Below are experts of layer 2 (counted from 0) of a mixture-of-experts language model. Rows are named router (the router's row for the expert), gate (a neuron's input weights, with its number), up (a neuron's input weights, with its number) and show model dimensions 96-191. Each number is 128 + 32 x the weight over its row's rms, rounded and kept within 0 to 255. Numbers have three digits each.
Before each expert's rows: "gets" lists some tokens that make up at least twice as much of what it gets as of all text; "comes after" lists some tokens at least twice as common just before its tokens as in all text. This comes from a sample of Wikipedia text that the model never trained on. Tokens count by the router's weight.

# expert 11
gets: " the", " a", "s", " The", " his", " an"
comes after: " of", " the", " in", "'", " a", " with"
router:143133098137168126117059107154092103153137144100146161158094163159087107170180148143144167082152109158184128124148115106109142163114107133130134152093106150099047136231181140174175104114130175096116085100118149134108134160155219144122129119121119140209117112135113103105112130158094156106
gate0:126124128102096093108077124105123045126135133091172114087134188160163114081149127149133161066133126138124154129176066101102158093123157154162131113108157123119087137162098173117140132135170117133128115153127166154106124063151120174174142114114150107121058108143109089098101074167124122112
up0:120140146180087120192079148150168112091126130145095132057121140118160160130146147128083167049169127078134073190157106125203159132152114150139087120123170127123095159148128142124117142053116146156122131116076182166102101128181161153095149140157056111102108125112057104123186090127144122128
gate1:097142077120124112146048124192109111101147150165173083146078110148177096129163148087137151118144147099144169136171135126185088161143124136148115143124101120099142179171214099208168110103179106127090150067139160106160177165132127107150144149118145110145144117143153155127156135151121152109
up1:159101143149146136099104153127117158140177126086147215125124143088170108116099162153114150105164113181140106122091132151059165079131108100092109125134119148059119129153135167126139101109116140121110135138135127121148092108120170169132131131122128144179161114075106089123170158150124163089
gate2:122152064089114030102120112134055106142157073148126061162145148183090109160112114089142124096159118255149112146151093158160098128151090099097131142161109142081144148157101176157141169141151176136117114133153109122144215152119136101121128116129089158196118128124068079160104094152038122080
up2:152143167130143185152091152133165101124094186106139159077092112100118125053154164152119113097105123071096148103148166105039161109104142154158144130103129111147110099101187058117096067094107075144134152184089115127118027089140144140128172115107172101082111103137166158096150156119152117165
gate3:129205141131158091120103153136144078161138174098129179146164203146113124087123149177120072066091133096093128176205178145128122160129142135161083124116169156055126137095140139109119108064120134135107092143144135125130151138133175122139087183111147150151109090129125184140166107159139172158
up3:107154168136102116091136129116154079110144171104172208149170171123108157140126111105113043151069131114113111135130118139114161102148150142131122138084115163100101136079140095131078128110077114156106106138132127155118093119114143131157072128117141191168140103126113161137175134150186173171
gate4:160108109073076165191128169087151141083126145140168125120055098123160148159114083157066109117112130069121148119136157107118090112135177098092190139151139122088106108151093160142109112142098094151124169094151182071091097072111156170119107147141125169068149120096088137196137165111085108160
up4:143172115126083154175138121111128120084120115126188031152164113102127143167159148158075106137079129095130118069139156108109139096122175113088166161159111188088125101131113186146134096170103073122152189058117195068068151085153153177132164111145168147101155152095088156182134200121094076094
gate5:091123033130155127120131124151132077190170102110107138140151111178118207159106136130088131130164144121209131094204098087135089106155144167145078154107125142074100145157114132192144108126170132148130092080153122042152106168116110111091236161176145143166130113123116119108159125086129098124
up5:130103099123060071039223138132092093178174098168101143086166113159143180185123122113164106098151133092143131135176092141118097109138133162157133132094183121166146160153114122141127171128117084154135129104133110133188156107099106102108158188146126098163152126124151117151094157082149098125
gate6:097121128162165149113180128032093163147118128124115140093089108167088108157116069123115137160143127160182111108146207131142132161121125108182093106173189153089145125166124143094117165108131090106183189060114187104150182125147128155134133139078113150166121138103116121172160104131107189120
up6:155179179113123143121073120203176140087125117133154149118184128043137171110208190149118087120153124128087135130109025131160133124113112122146139160107080107149089130135165098131159085145127186117151072159161095149124087145129144128126129075136118119103117080154192147115182182121104105119
gate7:158098137090134134105103110124153126122169130117148160134086172145151138150185129141146138114162000150151107117118182151129135140047142161169126109133156141141117114128162096143164142059207159124110147109151114147152109162091138101088113101142125103190106108094121112105169149136119107092
up7:152137125119177160144064154126146102145108113074172132135145141163048095163102118067150058136132068158122151121099145102107111090170119100093118114152109124118085127127124135165142150157100153131112167127138085147154149172160136065138114073101116123089254115134147110152136115137180068122
gate8:130058174084101103201141120150116108118092149159142124122095131108141169109178072138066196128114124131126132171140111122162122157095192117149191163101142153129155079161123145162140161183125094158119120148097155163128104114129186100105136179156132114148073125096051135189105118166102120135
up8:142150146167124069110121139132102050098109109164080133120141181119084142132158122085178186147162128145112125163116082091114151125105113088095149163091122144116102115208098133156138235098110119118049102132143153107131149110149185126096116159236085132179121100115047085146108097179122116156
gate9:158109101143151150179130187128159156102141137077129131102041114174139150170122115172173116140114008095109138090143143146119126107149084103168163085144168223103046084177107114115179150128121109126072054118165135141160152091095194131117162113118112046149078154082126165160081140123089123027
up9:124119098120065105152116140082118107124149138138109136166109105085140119097070150187114119133064147145141136139125067100087158153193100137052156111217113180138132168103156121084172154158127138127077124153191132159165154097068153135115140154096145074147107092143183115089150151133109127086
gate10:153070139104158134156095108106193082149122140152114148132080100139141138108144133196147136088120062114107146139158157150148075108122078136089083097186159145124067103123072131158160117115168135118069046205141145170099123138109126168121113089143086112159132091088090160178148143145094143187
up10:133123216158117199109118137147129138179126084097086173144129161115159137161133153127116143135129091149148097129120157125139124084133138159138104153099148116159109135150167145155183097078120066116128133177026078143152146104127171089114094098137110110111172088153137182134161097154058146209
gate11:135121135141167107133129108112182123079146141091082120181123141091181135121128086202138135114137092143108166171107194093161112146120112114159170161130075173083091100211144150135135130085137156140146114139145096146204134112136115087134145137128111098161148111102184180208121105101115143153
up11:135134133078126106111105124134113156131170096144132103059110094163137158117132147118111151095124133108114093107136082145104111128116103142104178118126184074171073158107096137145144152143149113084110155128094138056067173105149148116157074134128190118105111133164101097057132124137180125131
gate12:121035137109125128147095158080117123163145109128166093159058116087127138166249125155137118168129126120184147147176153086128110140075147126064134173154247074106117110114147158173196109123189116161070110121115242094110109116117134132105117141119186120082155110143115140124120154111155128163
up12:120164153154144095052142076158134133120110108116114171176246125155124127122067167095139142113120135126141102113074120134048124158128094150123107102158085178171135140155137081108129138106096135056221155152136075126119145156152072148141157045181104088157142107128209121110087118120138124056
gate13:160150169163140135179062181129190134130163069121093182128093167155104102147224116098151191137177136115161118179072127100100173132128064102212074133079080126116064151150169102180170129113135083129119085168138132130200177110138098193111116161138152133122135127115157132152097136193122136122
up13:137113077128103156162116168151094098132155106100152118162121108159148075128148105130097156143172119123103170154166097118152124114147145142118173128107102142144066121128190158148160050186114136131121132061097158099162135156168179150122129100138089089126107150130051076132064149110066149114
gate14:130174181111109141209107144085117114131145143152176143186174149132095144161178130117081151102143113144108149152129190130108138133103059114120103110098218157150134153164089110178127112120116167088145120107102138040128085144131160129140079100132132071169134111135138138156147110129155119138
up14:121080150088125099153123158112116114162128109158150123138131153128106146163132133127059140111134120168181120119123189111175147146146109145162104077047208174133152147115093116162115142140083179124149167101076133092143179148135129164127102115186120060161122091131141160167147084139140089163
gate15:098144121159107066165180105121105075117146095111145096158081101116149155188174162213133097177128127151090153115161115117175165070158143066119151146142181137153120124124127143138142143141146093079109153130125149142078136094145179079058109223167111145150160111159141148115119150069133116159
up15:097160118116139094165124110162078069109147126075215197156130105167100141185146164195142135160115125203114108113131117096148111145156134093101205116173201184147142162122092169148147131068093084135111134156174078151096101117098189096135143200155080109174183070149151119098149165087154115141
gate16:173159085112241089146164097146197129076209202112124124118125107129156067144122145194116099161109000140126148126138118169134127062114096109114106141158120101112055139171105160183155170131128118157149111088143090141151130111087161107125127143149152132127129119174108072150148084113146100117
up16:192085192129054135128098127166173082148107116140127136139187132133162135154143130137140143095184112060137117177135143093102053115085129100108093125126122149120159112088152154150097145168152144115117152128153095126160122106138156116151142148147134088176177125081135088109157093096097081171
gate17:116159130154160113118097100109154069126179133148153198135136143140121113128067122086118110176125124137148138028168138132126120150139106157050096141132119136116117134104127127116089223118184128121117102081082104145086104159123123096176139138094135087149156120170162126117111099131122171151
up17:148140153111088140116125165129102170144117108106112051175106150098107113112171136152124141122129128108126171207135155094150078098132144138205112088160147077112124110154069153105166098152077122168136127153152142093144108102156132137083124151210133169112116146089081089113110143133167159080
gate18:148110163168118145128108110157106174118149174109184055124120118098170126066149202143117159130091126126122111106120131120111154060133151147123192141135160131115159143097134166135122140134089195088169199136114172109144105115152141169097124169144125165128136142106035130153125131129147067127
up18:096116110113149127137112104138187115111082123139110131085255204115089129166093130138141094147144146116143050144097123157121123127112128152117085142162119119106127127070135130086116157091117165146095123142155110121111153148113103124178103106042169073154126189147203132055159114122095151125
gate19:168143093138100192067136140128157135143113191096076092096098168137123135125106131132152102186105138152114149149165151129121061107100092087066178185156169115126122123132107168078080197066130149134133192191140157114214089158139157121104153101150094116152150113105096144155113108100079132068
up19:139156160095092112119135147114117158118155110116126130108167142081094088144122141125117136126107139147126134095134129155133151152121181151171097123100110136109122105133154075100146111231135184164221139090127142112201160164128141103183146181112188093113082126120132097062111139157142122114
gate20:102125171136123111138120086137133068161083085128085136148100136132124110171119159071104129091143123072111173124145120131082129142112136167110073136170101149127081090116072102137071157099170133133101108115088193139189143116122171115107092138038119135143126182168154102202077153157183191068
up20:097130189106110138049105107195111065095116137112133211174132139160132119165143180119131046088126126099124141125130127087022175146096084117130133115165159132130152154202111091154112164188150151142099089210147140131115057158107111106104125157130162113176133109096120148177136116174173119119
gate21:168097141125128124230124084150191086104138105124169082090151174128068174092088149129149123078124131198179107092167173147164170068147146088118144128174097108129157113050166126173102146098132140130094143137111140116127094125121103091153128129148185083103154064141095173096108097127114125165
up21:158121141115117128195130090131207117114119078121142129084139150177125127068108127141203088103131124174194102119182181137154170123176171107139151143177129095149151135053166104143121138104150083150127143133132147099118162161127090125166155158191170058120163078120128140075093091131115133161
gate22:140118163112140093151136152134124160093115149124203155142150180115114133113134131121103164129159028090157115161156144193135181134125159136121127082101155101147023145147118111106132098097128120137079129127122119160122155164132108138182149132146140067154094164184124112121066120104119161134
up22:086153109150090149101155136107140164159074102141148105136165108149155131117143125147120111100134119089138165088112141137116120121091051121166126152176073116119132146122094122153139140150119084126190042127108100127158133129077161189125122144158105147070172116119159111087159118133114093156

# expert 5
gets: "\n", " ", "1", "9", "0", "=="
comes after: "\n", "1", "2", " ", "9", "0"
router:137079181082190175133125138095189146113151133103155162113100184228203172146124147119078150097142092111123129158102169142123152166122061120100170103188084124113095077154169142163111132094134120087158138157192123126119148121166139156083140089089131113151117162196177111143132111158127209094
gate0:157066158089120050087119165142088093130146094142128210165090127210167169092135139110120098126122119170077146126121139108108130192132177181110141162125146102133152127094070112171092138140122223179059155060177116117109122125145162141125111164148157172117131183123086130151145172124138121076
up0:128173122117099181118131175122104131085130124128167101149123108091119141146104145125113173129157127058134160152138132127088131098118087117094161099157174119116136129170153123151147091121116076138157115077132141105076190089164148091134141157126116110127146117132118141156140073137136072153
gate1:132135147109126126082143040139106140129193107165107166136120101182095161171126157145107159133090115109149146146102131088137125122055072130116138101097150125115155151064116145150129115081124109152068161086114172163095124137134133179162106118167129149110112122093117109159204135182147140078
up1:135090131143128132157113170100164087112117175093146095112121153085159084114151112106154141101166122101114132123163115150129153151174159173150110146172099155124105100184143129115134135175152174101189096192146106073183152128154141074094119126079100107154102164155142144117071076074120101171
gate2:148153125108179112119175090166146122058168169130237061130094128140182121157093152149161146174125000103146136080156139120162147124126164169064122106128162104054014096175125074119090127109127103165125112153167150131134152122157137157190135127089106146157144161132201159143136106116090155153
up2:167109132119088155113130044108139135108095095117130128107070124150182126076044111126180119155128091144151145075111105187104152153142099153093184098153120110077108094153115082099179140165120121088152123140117171121111134128101129128118080109143142103124139133139161118199072098068118092142
gate3:138094114134122080145074120136191162210126150098117211109110109127144160123093166130130117114187074113108074126151125155191198102143073119124163126135187084104093129159150168126130093163145104159172082091107133117219117135136143131198122118061135194188161102135116190120165136134126151119
up3:138107115149109103133085141140152108191094175101200117133104158138081161159120153132087151143136150121143113141147090109175154141121115097175120143109198139121128169089174136122154101091116110144189101162077140061123100099137153170095142179091135179154120086159188100127079132114096136159
gate4:201135190189132127135137104150205150141135101117200136089107081100048138073085113173140140142120136089145134066112170082113132121152083091093118140164143167118100120131129122139086158083109120069084186138104139170140124159069156132068162124123117095161071140139141121101125149192132201171
up4:106124155145137107118159117122183143127147153051125115076072150140132146151161157131089159129110117145126110105084094166145070061127107124122128112121058099120129142155196121152111085092126213131105135158137128138148135082103128142151180091129159119138090138147101115149104116160145185190
gate5:150153122100164092114089090040124143105142110112125106133129189158153172170140137180114110138150059119105157131063150132084127166100112148132182104121120147098062102115121159173167140143176106131117069079145157139126165172134123131149121172076171141192141149149175156150115119120072136078
up5:097137137160109120157120152188161159116127189098111119143157025128162109126069112100141153099197193155093109096184111147148123076141153074150145119132146122120127170121138168085106092124144109078111161189082128104178141078161178153099118080192060135052109130160122136144127117161176117127
gate6:175132159132176129128122040100133152112088147121147075186085224119093131143094191191092130093103140132129159115161086126074141135043149143099144155062094121149133118130208103120132119125115102143121161137072155127096156100147118130116131163142125095145049140170092141100103164167129175058
up6:144110149064157142199152122110151103127122149107144106130085216117155125137078121162084194077115127114137121073131097112125142074102147103139106131121142127131130128144146071181126111141113110111139164118088118121096100123138098149086125100156130113054156122229144114126090151122152164082
gate7:139071051149118132085145149179165149112112117135176083127116177194066071055094179123183042055134132150064165140136102156110125153102038104108136077103149136136114122112209124125127124153129105163139157140114155141128116130090151142101161099180105108125142121116120126089133126113136107129
up7:135144128164064135162103126139186207100120164099131108119137169043116174081124194102076169170126115192135107130095147140236162145133153148124138161115092151126157149129085137108116149115089128154145100133113114173144126124078155149139167062125070142167145109061118142137086121169150179107
gate8:130055135141155164149119120220114093087130121141199098135110168129108082139164106111156071120096129037097153151128191153134161117112133142130084117115101140093136165136103115133149166119080189155117150136204102130105149135100135154105127143140086107100121152062135130138122098141113095078
up8:101124122139116179182169180095099164106107132129154167081109078139199118157104133128076205117148125127105123114137130079165162227147120105121135173102146130159141046111114101115174121179114070094100091122140133111058135107165121140128137154081113131142098133148073087160065100147124117141
gate9:126149090169146144107131106112152136087096120132089038084128165147130126108144132152211147096108118067155110114109127232116121060115167191107092111116130101105070185130130133159094124126145092137158116113103101197080115114095117089122131120098202176113150115133117229221148073040139122105
up9:132107171098159095127124102166115118215130150139159140137133104087121151161099165098069103102122116177081145138130110069180090236139133063150209162165173136151112048126146125135173094133131135103110120146066128087160091146122127181126152170115088110151123108127138089055144145192085119188
gate10:119071095083176157101149109146151098185150133124133113129110112082121142165089110112122123101154135183095129124155139110111137108134092070154154121166121151149090101130119116097122166106072074133079140121139152122115151131082100176085172061117108110133121138035118126075154102064108103126
up10:112159131133112166199096156051111174089109156111163155084156172114170086072153082134123192182138122112130083100090121126113114122138140153114111194131167104128200134109128145116163088153165164110144072117121120120141110125220145134183144146146139113134140152184173111116148141194155130165
gate11:144079145049101115167120122139137162095160101080141114163131149155140113087107131119128201116156121099095127161097186137149134148147127115086161119150072117152132098095127096164122041165156109094163114160127125191120101127165101119122112084104152149134135152134139124138098161130149108103
up11:153159133137175103075127120124112137115092123182144141038137130115100134132139121158098116119109116156183111069155086109117143113118137155187076127109191143141123146172155124102104187102105146154111162115165121045147140124018145127134158192151108073153134102111121128140153075147129174116
gate12:120191106120157210152061074144191168126170186101162138106139111130187144163155127150190090102156000156107123085137129191148105095083116098111180084149117124084053098168154145133152085121094070095088134135138141109119158176088147127149118107157172123182113142155108138145180173161078173128
up12:078089120094156096078056130130149084108120127176136121162118180168137142070051114118107130149141114139109176127090143170147089117100118164160089153107119158067149146166065146177222145157106156134170091081106135108122134174123149101155128134156116071155101073142118118118115139104105106102
gate13:191168183094154130075127131174155165071153108042174095092136195148081091126156064177150089045135129053167145223173114106174147131135090158101112155126179096140126165157171125048123103169111167093149113144200115125147152116160133189103194071107092150145146176107120144120130138115116203119
up13:080110184118114146156100117128192102131190111107141146186149152156115129139133172185120159169125132111122130133131148135047165106124133088091103145123139137117122151125104178131099085119114134103126136109129166210198143126062123135107092140193087141129111150129120152071151081134091166099
gate14:100142127097132036082132105186164099101104104139147130155123068216101165174137111127096128108129129114127136117148142125121141170155135105118175086090091218140136100120118132100133128174123116125126189068169120138072120131135133160110113174133085152139144159075087125110185223099117132127
up14:101168140088141095117133112146150099120098090133143176153144074163119113180112137129113154056134135091134151121181129157124124140162190107142159108097127156155114095113135129119101134163140113152114178078159126134083149130136123136098095162135088124127142130111125118101162182085148091180
gate15:097074151092108132131106139087124155119106131094177168121146150113114147146117113135143182125117117178119107108107111190177103094101120164142160043141070140135149074130143088100122119114175157158092098097145117154065102173205128162117131137154138094129102134100115093143150125139145154085
up15:097031189066139111122115199129110141136103143107170169125142137138135183136117067134128168107114127161138125084141142139157117133117086151119168083132078115125156154122119108101110112072133125158091107091138129119068141163205163185084102124131093129097116138117160131094138157203147189128
gate16:162132146137138134158075114078124144151140138132140166077158161155154151151110128157214122124138026091146106122102116115075153159110138150119147150109070169114063115154170135119170119131119159110142125153147106113137090116100104102204133158077060178214103105148106153139166070139133114110
up16:157132134143109143106144146127117133132111116107119101088117138085148092085202103128084141179139138154168119119086059177163118149124130163183121196147227155139112134164137146062114102148107143160088145157127126206137152105053126187121119164113098109156113102176093150055162132152140192156
gate17:162085127115152143116132157147113152127162125105124172146123046202122201109105148131142118094156126089126101204074160133157145130118103120130155146165143107132116138115144114147135098108074172107117123175130110163129152170123145138136164088069103121084141115194139108099125136136149121167
up17:138153136125094079065145121208152125081113111157161094170114157104145080167116149117148077097152136132108169167186185111129096100152074134026105128157146130134129125123178118082125161155144086166070096143179153153102163103158143094170121136166105145165126166034136125144102103114073154031
gate18:150047144125131132106103105133089157167109249105126110072120119148181130147090097097038122114113133171154124070156119193134076136096124094198150125186114108154114136177134142144116117131126153078120091151155100136155127095177158191097161087116154139165155181148166110149138140102168197115
up18:150098137143132167123114125119137166181141172112156120103113085155146139159093152136093105118128139083166119124122152162144092158131096045215133137204164089166119146181110127117099154092118123049178116149117108119114158131193179176064205062149116145170129192147144100153115151150148168131
gate19:092107097096091134107094143139164156099154145136090110111132131132113116127164139077128104133098122148117141140073103118174038091131085102141189151148149123130161086085104189172103105168172098148130170118017185103131157082155133118140122164124050218087170078064115129151131134099140136105
up19:164125116050114144148112089097142093118113113134161131124107125149220131173158055134031109122151124096080135159156145132085173128086177108116172107186108155110115094160125184111134141161139075124144135157173168108130134162107144158119154135159141000135174150099132153148125125131125171141
gate20:133112123137130155152128090111131152091112096154118121119133190149140108165148093144246171094120124133120122165164126153087138224124130122153097066150117102133135145136092066137119124067077134089113102142135163141200134103192111112156111130167200136136159121104164196098111156136101092103
up20:121102167141133122128136128085127160037130102138173180096172166178127078181128100133191160091122145122105100175140098119097164168137090136181056103107083110173138175112088085118101139129086164106110097111142150100181117098224114084145112172072213116125115102156132189116075115145122119116
gate21:131139161091129173157147123158149070086119152116097136069095171166103143171213185150043135121114133094167143183145113119125104101064153114090143134107142126153145136102179101108132120122151160065134119088100173130089110205131115085137086086120176146139138111171132141105125138111133157107
up21:128068099127099106127112073135084133220137100135137091196133082063147129126100123096218156127118124150097120100107193140102138173161066164148098123140087114093144107155085126156151120109124124150109122178151096157166157096132136152124147155174119124099129153104090126135184081107118109135
gate22:149148144176102145111136069156051153154130125138119190171077060153154124116111147100128048096154129111098089103139159123104128183139194122130106129096099146133109178112152151172074120159129168140177145149120143137163110120094142058111166096108176149130156087171185143141160167134139072123
up22:126132133132138071077125138144164161138073128128121104138187161136121137135116133162192116181096138095183129144108130115148088115121099123133207111128108117133143135116108096084124096113118127118106153135164116150114151124144144148132179102139110113117121173095125123097076135114104147103

# expert 9
gets: "0", "2", "1", "9", "3", "5"
comes after: "1", " ", "2", "0", "9", "8"
router:164203099108164136134101158118184162128179143117163103096080166151172093184155127172173085053153087138156106118126133112152139140109074141080163123134178117115098101105111161134121156130145132102138086150121134079185075162152141166151073139088116176161124102180117121131141144090121138116
gate0:143129111148098093106134136140133128149110170167120164126192169144142123110100180125121122188160128101087166209106121084133136112165113159141113092096111170139142097136126156160135078127066157118058085160101097108102130081076112117132101173067108139089147129104147125132153141129108205139
up0:168117106181153116150138126079124131174123123126179081182139174144134141179114132119096155088094123112074111148102202138187136085134145157085108153166084099114112160129142129116151153152059141119113101124125160132164081162141187126104118193150136144119096097116112141083114158179120138119
gate1:100106161169116144125168130165119062124170104144117134112089179116099108115152116091136095059121117071155153126120097097095114101132154107127145123096094103159127079120137126190182137195108142065135113141218093083200067183103154115102130125119127129108000140111073149152096115143159122145
up1:101169126076102084126058112140133162152100150106138130136165056108134126196122169186122122184132141182096082127148131133129135154107143143161102129147141148098124160129123122000150083075152144225105158140069136140062179125167100153165151120105127146129228088151191116127147107125115127116
gate2:203097091084127133115103183152109138086121099129117158106069125124098097104171108121089142079115141116137130116105183100106130113159090151152177099116171166149120108126136163146102172148099097126151156135200135090093061172072095136075133109129173106138165106163099114106097123104184085208
up2:045112137157115094179123078127095117146127158114129067142191160090157151153118136131167133164125124140081143145132099149166139107078151122118074172196131120119138176176123075137156139100136155145124098107028103112187150078145154126141165166101114159106094140065131134170184146134088165072
gate3:145124130136124105106126126118139108163133127153141162108058098102101105182119131104096156102144120129156083120104122109136138109106109150185119117187205113131122147108129138123148090150143204080145129148110179152166122110112168130099136109062113164110147163121135176121128122057102126150
up3:166093149138089128143145125074135081163138108188114105064100115121105115221106148116056148146098121143155130111093154089158112126120116130168149117129217170133124135094184141123152067111107180109237116089075106131168202123084154130082150094068111152119118162133181162120087132134145125129
gate4:174102084098098100146127107197120166112137110135129157108118125128170128145195101138141130121092135118088113124057125122181088130121144157158155122136090159148122108164115094155159112151113178100140106107130113139117099180107128057116159152142079174111140125100127151135094145100078098082
up4:181083134094083087134129098140096133108157129139134157101145110161137110187183107125127135054097131105129073115039178094176071138136123116114129135184100173138134118109094104136146129118123152106161110079120147089143120177120159091118190142150127166128130129132080154129119148130069131090
gate5:187159139198083130142134124137140128119110123108140110102144149196112131143192116133172080115105133088142152142143089116124126086145177148156128139127102152135112134124138127123186103118086151068141147128191142123143142125147115147118145057112188144164038114133146127137161144144056118147
up5:056098122085166120124093127118148091174131138050115155105138076096152130126077163176090149142163119148108104154138155147115182161102087113104117110111169131107147120098143157163077132145153084183138095147083086142104073120095156103157080199128093095051209094133080126118118105136209175104
gate6:144106202150142163120109113140124133148095153132123090134125193127131137136152173126079127101116133156125115149142086122091172090094128143142111153138073152144144144131137104137102134084152103141062135139164055066128120098093126118109035171148123078140093135167145107132133137103126144139
up6:112114142171078145108150089132157114140103160123128110161127225104122121104136164104085133124108133150147122114140136088106186080095113125132148133117063184136142145137128118155090140098052126126087144164152069075114122121105129116105075125159156115130093095143105129149113148157152155120
gate7:235131158133138168069168094089169142144169146104153099144160150146094095142123054127153116090181121137118124146123101128168138151067085199085118130102118178079113139161167138082112072108104212126136116165160192094166083123173147126095134070105089083164137114152068106135132114142145119149
up7:242141171134148122060128086125194151155129135130166089168138143106104096136123043106127083093194138131116092164087125127177131194094115190106125132072141129100116116165158119091116094119086187176094126171153208138174118134143114108130093115084090133084125113161129097156136107126116106186
gate8:104128115131105139137143055110138137180139159095156059136116128093177133093117079141143111128143135122100092083106161135067088153147089112091055069115145117092136149117189122130117096157120139137089073101127089131146118082118128185158117160133110100145139121130123137119155152084110116180
up8:105107144174082165187128066115119051217191097124138129116192100126069083131137129094151110101113129105114131129189103168076094133133105130134161192158093144148133109195203121171096095077195130113126165082145104106130150113118166121204108096089086151176123101114112132115127097119050127104
gate9:190118134123181184131132150108136097123176145152155143071131095077109096143153117149138105120102121136111127123119172072151155206152042102120203126128215128144144116146167166142145094132103136118118125104143155122119103176159122144118130131153109112121108115133123142133075132133159095157
up9:207126151154136110119127156106124107077167134143160151112141093164144106110117093122189081074125126075114132134111135130154133164166089132136158111106190155148144138127136169133132097144098154080064121082104154113101090116192132075116127185125118128107150118101125136115086125133167083171
gate10:191104141146121072155160139153128073119118099144100099089154134126145117082112113136133150100169117115113105119111162157072114079084172119178113080155148184100113157125140255114145138130085081128169104076119109065146147138140153047089086149185179081133143105157062134137142134117125124187
up10:086145104116154165148100102148147163202134149052111162172091064111135156157196119134134119136123130148134128177158083136162187194148108150113154134078134073133144121129137085130104120111176192125094193203203150194079110133119120187143150124101099170101132143132209121099115125166132139075
gate11:130165078173124079116054134071076124127111125144150187131113159138141100144113155134137169175127120089116109124144102130054119122161107178109104138133110120121120197162130124175131141114092117165075089074153133120138123124094126146145168119157150160171054103110140130117150140136153129129
up11:120100125081139177149072128186205152163178136127113101137172063111136152137127097156108099077142124095149184125142154133169085122116149094153138152095182172137120087122149161110092105135158160072133145127059183128137142114164143095128153139118125153067185139117108136122126130159138118100
gate12:124152113088118121144107144175135126101104137134116152128156098104126099125113164119105116118133128132092066149227175141153097147130134138119171087104074163144138066132170119100180163109085129159142162179106116180116117119150151075109182124117107053134116102079147161195121100122201163105
up12:141089157192159136086142118094128141151145114073148087096076148105126156117149100155134106113142119134155144112087157125115146087123108109109062147136205115103111178128095168135086154158192108116147130109095174061127197122097134190128085120086151191117142128190120126077123167159052131166
gate13:121084142140156124150120141099089136074125095103103112072115203117109119123100123094131159149134123152140142118065146145129095099069101171109112140086146120125144164132113119153138131049117172084108052157033179131132126157129149132128102118160119132061151122164157182106127110098171121076
up13:117180111136133113141142125172159121219097152109135095165104081130170131142125120136085124074143138142145146139191114138149084139152134083159113130174104149123104143110128138134136015158124114160082172138218075135153127124133131168142143152129141105158124103136138101153180137105079103134
gate14:147183162156128128140135151111160135088162140128150114088161179126081109191176177140112100095143129093151180227137089133137192149121122131128044115122221109136131136116155122101085143095138157135119117221139125163182199105126156089115174131129142079176136127068062152122141138141131084119
up14:106108090128083119173101080154085077149084130158130123156114116126130143098120109074166134142093120140164102051080130126096126121104116107141148159156074140097121117093099110049186107140115067116122173050113124129088006098142117105158128137111158213122116115169180118108142093112109182175
gate15:085117153137131176095139138147123191121151147054101129151128106108093137118151160146175153158110136117066134153137098120121169158144131129128105146122136126126135124099152130063082075144204144120056124114149182202149089120162161090156172156140130059150163108094151112132075080091139113125
up15:107113090159147129084094109140119190125162125078095128127138076137106140117137168142176119135112141104104188165149110132168176110132145157112080155161122141099136176111097153069096060137170172088096070105112210201134061131145165081126163092115115121141156103096096153131079126095146129163
gate16:129129160157073141128100162105108124087113123080072076111103101152177112151031133124136140067110124125133203100117155082123152152154158150081081142113166113147128142131156198158089116147120128084122115146170080105136071107150095105140183118139108162104137136128089148169125189070135155113
up16:136144115107137136086093097149170091195154165139141174126148133089155142103203099228086157131110131147107070129109107160110122104068087094179118075128139159104124121132105094110136070140198151114110122097112130121118148158151126127104139075141151063158098128110145114138146096123101110146
gate17:097079106129142117133101112098127114116080171149106122105095158139122109149126160133119113116127143199116155160153194105102126125153105123152142132102145128134139127185145195131093104091115106176097150123171141081125131122125173054150167128159132120121124127145161158115126114105110130070
up17:081083059113150110135100098118144130151103143164103145080118125106117114164141139108102151122117124234137158146143145093136093088182090151095133128106088144130139152141128116133095128100116092167090152098190094073151165104117167074140151145164107100112103106210152130145082121096188119090
gate18:141143094172134121101134127137106056087186103065111054122117188147119153123094169093136132197120130147145097083124138113093174100105169152094091101153128114071111118133108120084170140170122180062123099113132170160129148198117119172138090116180152079181157129193116103097169135122133140156
up18:115154097157140136113141151155119113124152144088122084135119183159106155090126187090131132181115134117139087088179103113127203112117138139090097079141126119076134137118112105110170124179108185105151087186132192147132115164121110157153053101190108095197197122141115113117163132138137136123
gate19:108120134103101085098134156091157146148182154154125130095140070187146109117138153214135127126120139158173136029107111078132075105133119093127164139067203164131130114132136111124134075146135154155115133078126170214183147183060100149110140110073096183099099120129144133086150125133086079110
up19:102144124154116098059108128111154137142163153141094135121114099163116115113140134223093149136141135185169113087128139075146077081142147102103148132071174140118122135080123148066127087163108130199125106106122168216180119173067096135108131132105145173122088093141120155099163125068114100097
gate20:129179129150177111095092125135124160122106110121131048151109092167186119100159093138051135124156132111134144142137106144104125126133157115138155197153112140103108097109137156116120114141079175153086121033159132097176130074134096146116058146122124142109112142107207115089170101117152169180
up20:159056129065111160158175146131130087114132146081118205137116154055128114153105159137168122112105127122118085095102145116166107122123132065127095089110141150157119168153118109112107134118173057087125127255133133091086121135111146117119177114127126111178153089176075171162119166128140092109
gate21:108154110089108147095065114152134135147106140153131101060128137167143101158111124150118097125169132119171180148200131174109116124150104183103168129134107148150143066091183136155113138143188121087123137113202107112107155106088106088181129101088116117094103106097054114133177059129069155168
up21:146105132139161112158220114093113153126142123109111158212137134085108151103152131126121159128100130144102074141076150102149149121111156080152083129140146109109110205170094117100137105119062156143111094164069161172133079171152168178088115153120149140161164129163187149124106191138190117068
gate22:096126080135128105112106122181123134119183114118176149147060081150126133149162132166174053144138124153151106099130090114123164140156134131135124131114138105156134110126120117083156152166110094151137107131170103170124124059095142148132122106163174133114093113159158111124164144079080121182
up22:138094146143099125134151143095123131109081135141111112075132172090151117130107163099119180088123122102104143119136112140129138128129157119136127070108048142117134088126150075096147152133158110084141186107096134077136150164204099123144136148094106141150228136146142139102055089164213141117